python train.py --d_expert=192 --norm="layernorm" --beta1=0.95 --beta2=0.95
Below are experts of layer 10 (counted from 0) of a mixture-of-experts language model. Rows are named router (the router's row for the expert), gate (a neuron's input weights, with its number), up (a neuron's input weights, with its number), down (a neuron's output weights, with its number) and show model dimensions 0-127. Each number is 128 + 24 x the weight over its row's rms, rounded and kept within 0 to 255.
Before each expert's rows: "gets" lists some tokens that make up at least twice as much of what it gets as of all text; "comes before" lists some tokens at least twice as common just after its tokens as in all text. This comes from a sample of Wikipedia text that the model never trained on. Tokens count by the router's weight.

# expert 27
gets: "1", "2", ", ", "9", "8", " in "
comes before: "1", "9", "8", "2", "93", "7"
router [115 108 154 106 144 145 140 107 176 160 151 130 110 102  85  99 102 138  92 164  95 179 137 127 111 113  88  98 154 116 141 135 155 118 161 130 119 121 165 153 124 100 135  74  97 130 145 143 132 130 100 139 108 111 134 156 134 185  95 131 131  92  99 134 129 112 149  86 121  98 135  99  87 148 104  89 159 130  97 150 108 136 163  86 155 118 150 131 147 138 151 104  98  85 161 141 109 156 108 104 125 154 123 176 143 139 146 113  99 130 127 123 153 162 116 167 111 120 140 137 107 128 160 128 131 125 134 139]
gate0 [145  95 165 145 117 106 114 164 125 124  80 111 129 125 170 114 122  71 122 149 146 134 166 139 175 129 124 110 155 102  95 148 100 113 101 104 105 118 137 163 153 128  92 137 172 146 105 177  94 151 126 140 191 114 139 100 143 151 106 113 104 148 126 116  85 112 148 112 105 119 155 123 135  99 118 161  84 130 148 113  80 110 123 112  79 131 130 134 128 129 161  92 136 117 110 138 141 164 152 127 104 100 111 127 147 137 132 153  93 121 103 150 115 131 117 136 128 140 124 129 119 179 128  78 142 128 126 170]
up0 [150 127 154 157 100 118 132 117 135 125 105 158 155  86 169 130  98  77 151 140 124 116 125 128 180 104 118  90  78  83 114 126 127 105 125  99 106 131 148 110 175 109 109 139 156 101 112 130 138 122 124 132 143 141 132 141 117 160 124  98  89 140 154 198  96 132 138 128 119 124 114 113  97 116 110 130 137 134 141 145 109 113 142 152 105 118 156 168 124 165 167 106 108 116 130 141 145 171 145 135  49 121 118 130 113 155 139 119 123 118 115 159 110 137 112 146 145 153 141 165 144 142 129  59 138 129 113 164]
down0 [147 109 143 115 114 150 164 111 169 138 116 121  95 128 138 128 131 144 105 132 130 122 136 140 127  75 121 120  90 147 126 103 103 154  72 145 100 118 118 131  74 170 126  69 144  88 145 134 128 125 154 184 140 188 132 153 118 123 113  90 104 113 138  98 169 110 152  97 131 134 176 145  99 121 123 167 125 174 164 136 150 108 138 118 141 114 145 143 110  96 146 123 109 153 116  96 122 115  91 123 130 116 159  86 165 160 119  87 160 141 129 117  94 138 125 115 146 140 129 143 138 117 146 155 102 153 140 146]

# expert 7
gets: " | ", "|", " |", "0", ";", "N"
comes before: " | ", " |", " ", " | G", " | P", ") | "
router [132 124  92 127 124 122 110 130 121 115  90 150 128 124 157 104 196 160 146 126 139 147 159  98  89 117 115 154 113 166 129 156 104 124 132 132 119 123 151 129 110 118 111 154 135 106 148 135  69 171 139 130 137 125 173 161  99  65 136 117  74 163 123 126 110 158  93 138 132 134 138 158  92 108 125 171 140 127 169 144 113 111 134 154 145 117 113 104 139 124 193 102 120 127 132 137 149 111 153  93 136 126 182  97 145 110 146 116 146 147 146 117 171  89 100 134 123 135 129 150 120 133 136 120  84 101 109 116]
gate0 [156 148 157 164 156 143 119 159 110 132 134 103 128 125 142 145 124 183 139 128 147 132 171 132  77 146 116 118 128 112 152 139 148 113 151 113 121 114 158 123 168 150 129 148 124 111 165 177 122 140 124 128 102 159 129 117 136 102 141 102 113 134 142 106 149 135 157 139 144  88 121  95 129 127 125 174 181 136 116 143 111 153 109 140 186 120 143 134 164  81 141 135 108  79 146  85 121 121 104 193 146 136 118 152  87 128  67 133 123 125 124 143 122 156  75 123 125 149 133 149 129 155 108 133 168 140 144 154]
up0 [158 120 114 135 122 133 119 148 135  81 119  96 126 140 120 141 148 112 119 137 127 129 170 135 121 118 117 171 109 137 111 140 116 132 151 122 155 110 131 152 189 159 128 116 107 167 159 146  69 127 126 153  97 158 111 150  96 123 136 103 127 128 152  83 142 161 136 122 121 189 177 106  72 139 154 180 137 131 124 148 110 103 117 151 149 104 134 151 165 118 156 165 101  91 167 114 164 126 118 134 141 132 177 132 103 116 113 159 157 156 125 118 112 151 104 146 157 130  95 128 117 169 126 106 157 129 132 153]
down0 [128 132 123 154 185 106 124 143 143 114 108 117 121 126 117 148 130 147 180 150  94 112 154 133 118 155 164 138 109 146 149 103 185 151 178 106 158 141 158 130 172 142 130 123 135 149 103 128 143 136 158  98 131 140 157 178 115 139 159 138 154 109 138 141 118 128 104 150 102 156 130  88 151 152 116  90 192 172 139 136 129 137 135 104 105  76 135 174 116 148 163 159 120 122 120 151 146 109 140 110 159 156 127 114 131 151 135 152 143 143 161 160 182 118 103 136 120 147 137 139 145 155 122 110 144 162 113 157]

# expert 29
gets: ".", " | ", "0", "°", "′", "5"
comes before: ".", " | ", ",", "°", "′", "%"
router [156 109 101 143 113  93 121 150 122 151 115 140 137 156 100 157 151 120 171 104 156 137 108 139  95  85  87 127 175 118 150 146 149  81 104 137 105 132  85 139 169 136 112 119 141 162 120 148 132 138 139 106 150 133 118 120 141 130 109 132 146 127  99 125 115 140 117 110 126 104 157 156 126 143 112 101 195 180 129 124 132  88 155 111 108 111 131  84 159 142 109 120 114 122 176  98 109 154 162 135 104 141 145 144 119  94  89 103 157 112 122  96 134 160 116 162  88 180 103 142 143  97 140 130 124 100 117 159]
gate0 [177 149  89 122 127 133  95 127 100 154 130 122 117 167 118 113 131 121  96 117 143 171 131 165 130 121 131 103  85 107  87 145 106 147 126 156 124 147 116 108 164 104  98 144 110 128 122 141 125 135 125 126 135 114  90 104 102  85 127 111 162 126 120 109 163 160 140 133 160 160 135 139 160 156 120  78 166 134 149 116 127 133 106 161 142 112 118 154 145 119 106 156 114 171 178 100 128 106 166 112 137  95  83 124 106 122 109 104 142 138 106 118 142 105 152 146 136 212 139 139 152 159 108 134 175 111 127 125]
up0 [133 136 153 116 148  90  76 115 174 113  83 108 135 106 156  86 125  87 140 147 116 116 150 134 166 159 139 147 121 149 117 105 106  93 114 140 130  74 109 140 173 132 129 114 143 125 143 109 132 138 104 158 100 120 178 157 150 134  81 149 152 126 140 152 141 117 121 140 142 158  85 141 142 190 122 111 128 160 128 136 131  96 110 146 154 143  96 148 156 113 144 137  82 136 144 140 142 138 122 115 122  74 123 165 105 133 153  92 192 142 131 124 112 142 129  90 148 160 128 133 135 127 137 151 104 158 137 125]
down0 [133 167 146  96  77 142 108 137 108 106 143 111 119 144  96 135 185 140 133 128 170 140 155 134 123 109 107 113 153 128 105 144 173  96 170 119 181 124 119 124 118 144  80 126 128 141 128 120 117 100 110 138 153 136 129 133 138 156 119 128 162 114 155 148 130 166 159 114 123 117 128 115 167 120 140 185 143 104 112  85  77 119 131 151 123 171 138 102 198 113 150 145 125 154 161 106 165 105 116 176 107 146 111  93 139 112 127  91 108 161 154  92 122 121 104 127 121 125 143 109 138 114 138 145 154 111 124 142]

# expert 8
gets: "ag", "ad", " part", "ud", " stud", " lead"
comes before: "ies", "ing", "er", "io", "ers", "y"
router [128 177 151 144 159 141 156 104  97 148 166 153 144 127 141 117 135 170 139 156 133 126 146 125 149 111 151 140 103 113 107  94 137 137  75 177 103 106 154 105 123 114  81 117  95 102 116 111 158 149 129 107 115 174 169 109 149 137 108 120 175 135 143 143 123 106  88 115 128  80 152 139 143 108 140  98 114 120 133 152 174 168 126 135 134  83 123 102 139 111 111 103  94  99 123  87 159 142 173 123 114 151 142 127 127 158 144 122 134 116 142 132 157 119 128 104 139  75 117 111 119 183 134 107 113 160 125 113]
gate0 [149 175 124 144 138 125 108 116 112 108 135 157 167 161 128 122 114 149 145 126 138 136 101 153 147 115 113  95 101 144  99  87 150 126 144 145 150  98 153  99 174 130 105 127 132 132 163 127  99 151 150  99  86 112 163 152 178 143 160 153 141 108 158 148 145 112 163 126 148 133 124 113 144 163 110 125 145 133 109 154 135 187 129 131 159 139 131 129  94 140 120 122 120 144 157 105 107 156 193 131 114 172 145 111 143 138 119 115 178 169 126 144  91 149 166  81 111 133 148 112 119 165  90 136 109 129 108 154]
up0 [ 94 116 134 109  98 161 145 170 152 157 143  88 108 135 160 146 150 147 124 149 135 156 120  98 148 131 118 109 159  94 130 139 160 131  80 105 100 107  88 116  75 118 141 122 128 132 131 144 126  73 105 130 108 178  92 117 112 103 112 153 166 134 112  99 126 140 123 154 103 110 109  96  90 114 126 128 130 115 124  82 105  87 105 137 117 134 175 114 162 168 110 123 123  96 136 132 159 156 130  99 137 133 148 127 138 141 151 110 105  61 157 143 137 128 112 149 128 134  94 153 148 117 127 122 178 158 144 105]
down0 [118  98 163 203 130 123  99 159 110 143 120 100 102 118 100  91 112  74 131 120 167 106 135 165 144 142 133 144 125 141 114 149 141  61 136 119 119 163 148 113 147 147 129 149 148 138 102 122  53 136 129 177 134 118 109 115 127 138 133 113  98 172 116 129 134 176 109 139 132 141 150 131 144 123 122 151 108 101 138 118 132 111  51  98 147 143 123 115 168 125 121 145 103 167 142 114 109 119 110 143 142 102 105 113 155 146 123 167 115 139 152 138 132 104 111  99 139 118 136 119 151 100 171 120 116 152 132 121]

# expert 10
gets: "2", "3", "0", "4", "}", "6"
comes before: ")", ") |", ") | ", "–", "),", "; "
router [127 182 142  89 169 147 138 142 129 130  86 122 142 136 121 156 167 162 115  85 129 103 138 113 109 138 169 110 133 144 156 139  93 141 105 146 145 114 145 128 160 128 111 140 140 156 155 109  68 162 116 168  95 132 145 126  99  97 117 134  96 128 104  84 113  94 108  94 121  92 153 138  80 128 146 156 133 145 111 155 115 127 178 115 121 118 130 113 128 117 123 142 107 122 181 123 151 117  93 115  87 157 135  90 118 140  96 151 132 157 146 140 140 117  84 146 115 152 155 154 123 109 131 159 162 129  99 160]
gate0 [169 117 148 119 163 119  72 126 122 149 144  90 102 127 115 121 136 164 156  97 136 157 156 140 160 146 136 130  98 121 150 139  99 156 164 124  79 110 137 158  99 114 162 135 161 131 110 112 137 133 100 135 135 146 156 128 156 162 110 151  97 122 117 140 143 145 176 181 129 106 134 110 170 117 125 147 164 123 132 136 155 165 164 168 144 132 211 119 110 143 122 137 116 145 150 135 153 141 125 158 136 146 135 139 123 143 116 166 113  94 111  99 164 148 121 114 163 145 152 131 101 150 119 119 170 105  93 116]
up0 [126 147  86 128 144 116 166 160 117 107 146 133 129 120  93 132  94 122 113 148 135 150  87 115 184 112  91 125 130 138 151 101 144 151 105 164 155  93 154 138 155 126 175 131 112 129 171 136 132 155  70 121 111  86 128 121 106 132 145 156 176 127 123 100  84 102 144 122 138 127 129 110 161 105 123 117 131 140 138 146 159  85  98 125 139 108 108 111 162 112 158 174 144 110 150 139 100  96  85  95 124 133 165 126 144 115 134 137 156 122 166  84 154  84 142 110 122 133 119 143 145 101 157  96 105 119 129 100]
down0 [106 129  87 131 105 134 113 150 127 153 157 134 118  80 117 103 133 129 150 117 127 178 130 150 143 107 139  87 170 146 116 141 116 149 139 112  91 168 135 146 153 123 127 116  68 126  98 113 101 112  70 141  98  78  90 132 118 124 147 156 126 146 103 122 130 124 140 115  81 103 104 120 159 142 141 106 123 124 133 152 131 101 121 110 115 111 115 105 140  92 111 152 106 130 129 108 120  74  82 107 106 124  90 116 145 111  97 108 129 101 131 174 133 115 124 124 121  69 161 168  87 115 105 128  90 103 110 150]

# expert 21
gets: "-", ":", "- C", "ation", "- D", "- A"
comes before: ":", ": ", " by:", ": C", " name", ": P"
router [146 146 160 131 152 164 104  93 134 145 161 111 138  86 104 125 120 130 102 112 114 124  95 138 105 151 128 138 106  84 144 150 108 110 139 156 148 147 162 140 127 158 137 154 111 127 129 156 124 127 112 146  99 159 107 150 163 103 106 148 102 132  98  94 151 150  92 163  88  89  82 123 153 163 161 118 107 142 140  76 138  92 147 112 162 119 149 101 161 156 119 133 166 156 122  99 127 107 150 110 134 161  92 114 160 121  65 143 161  98 121 134 128 134 131 118 124 142  99 170 116 104 144 156 144 104 117 105]
gate0 [134 137 156 178 123  60 110 132 143  96 123 116 130 155 117 134 144 133 124  95 144 114 149 144 120 154  83 115 172 129 130 151 113 132 109 152 137 154 140 133  86 157 133  98 109 150 141 118 140 121 131 138 147 120 146 131 117 173  79 116 122 147 145 118 150 128 162  85 109 123 132  84 152 170 147 108 137 145 177 123 177 128 151 164 141 154 117 158 134 139 105 126  77 134  49 174 136 149 114 119 150 138 117 134 150 145 120 102 137 144 114 114 139  99 127  99 102 148 100 108 122 165  88 150 134 136 117 104]
up0 [140 120 127 124 140 167 176 136 142 127 161 166 121 120 138 127 142 153  86 108 121 127 159  84  92 111 145 111 115 124  79  92 190 114 122 150 110 136 114 111 123 125 102 164 108 159 114 105 131 163 108 120 107 144 132 173 129 143 140 159 121 134 139 110 129 148 178  85 141 113  80 143 147 157 128 109 127 124 145 104  82 116 102 123 145 118 127 150 129 126 111 102 106 149 159 134 134 143 182 149 138 115 134 181 129 137 153  85 134 126 136 179 116 101 153  76 134 180 134 140 138 145 146 129 170 139 141 138]
down0 [ 74 118 103 132 128 130 153 110  90  76 127 173 138 108 147 152 149 150 137 166 134 144 185 122 133 126 107 131 133 153 127 102 104 135 143  98 136 102  96 148 132 147 111  75 140 133 140  53 161 129 143 147 118 137 160 121 119 116 156 141  97 130  98 147 120 130 126 119 114 162 156 105 163 169 110 157 112 104  82 160 111 128 148  96  85 169 121 143  92 158 152 104 139 160 148 156  90 136 126 120 118 136 133 158 147 104  93 119 128 160 122 153 108 108 138 168 106 117 138 130 126 120 142 133 114 150 141  94]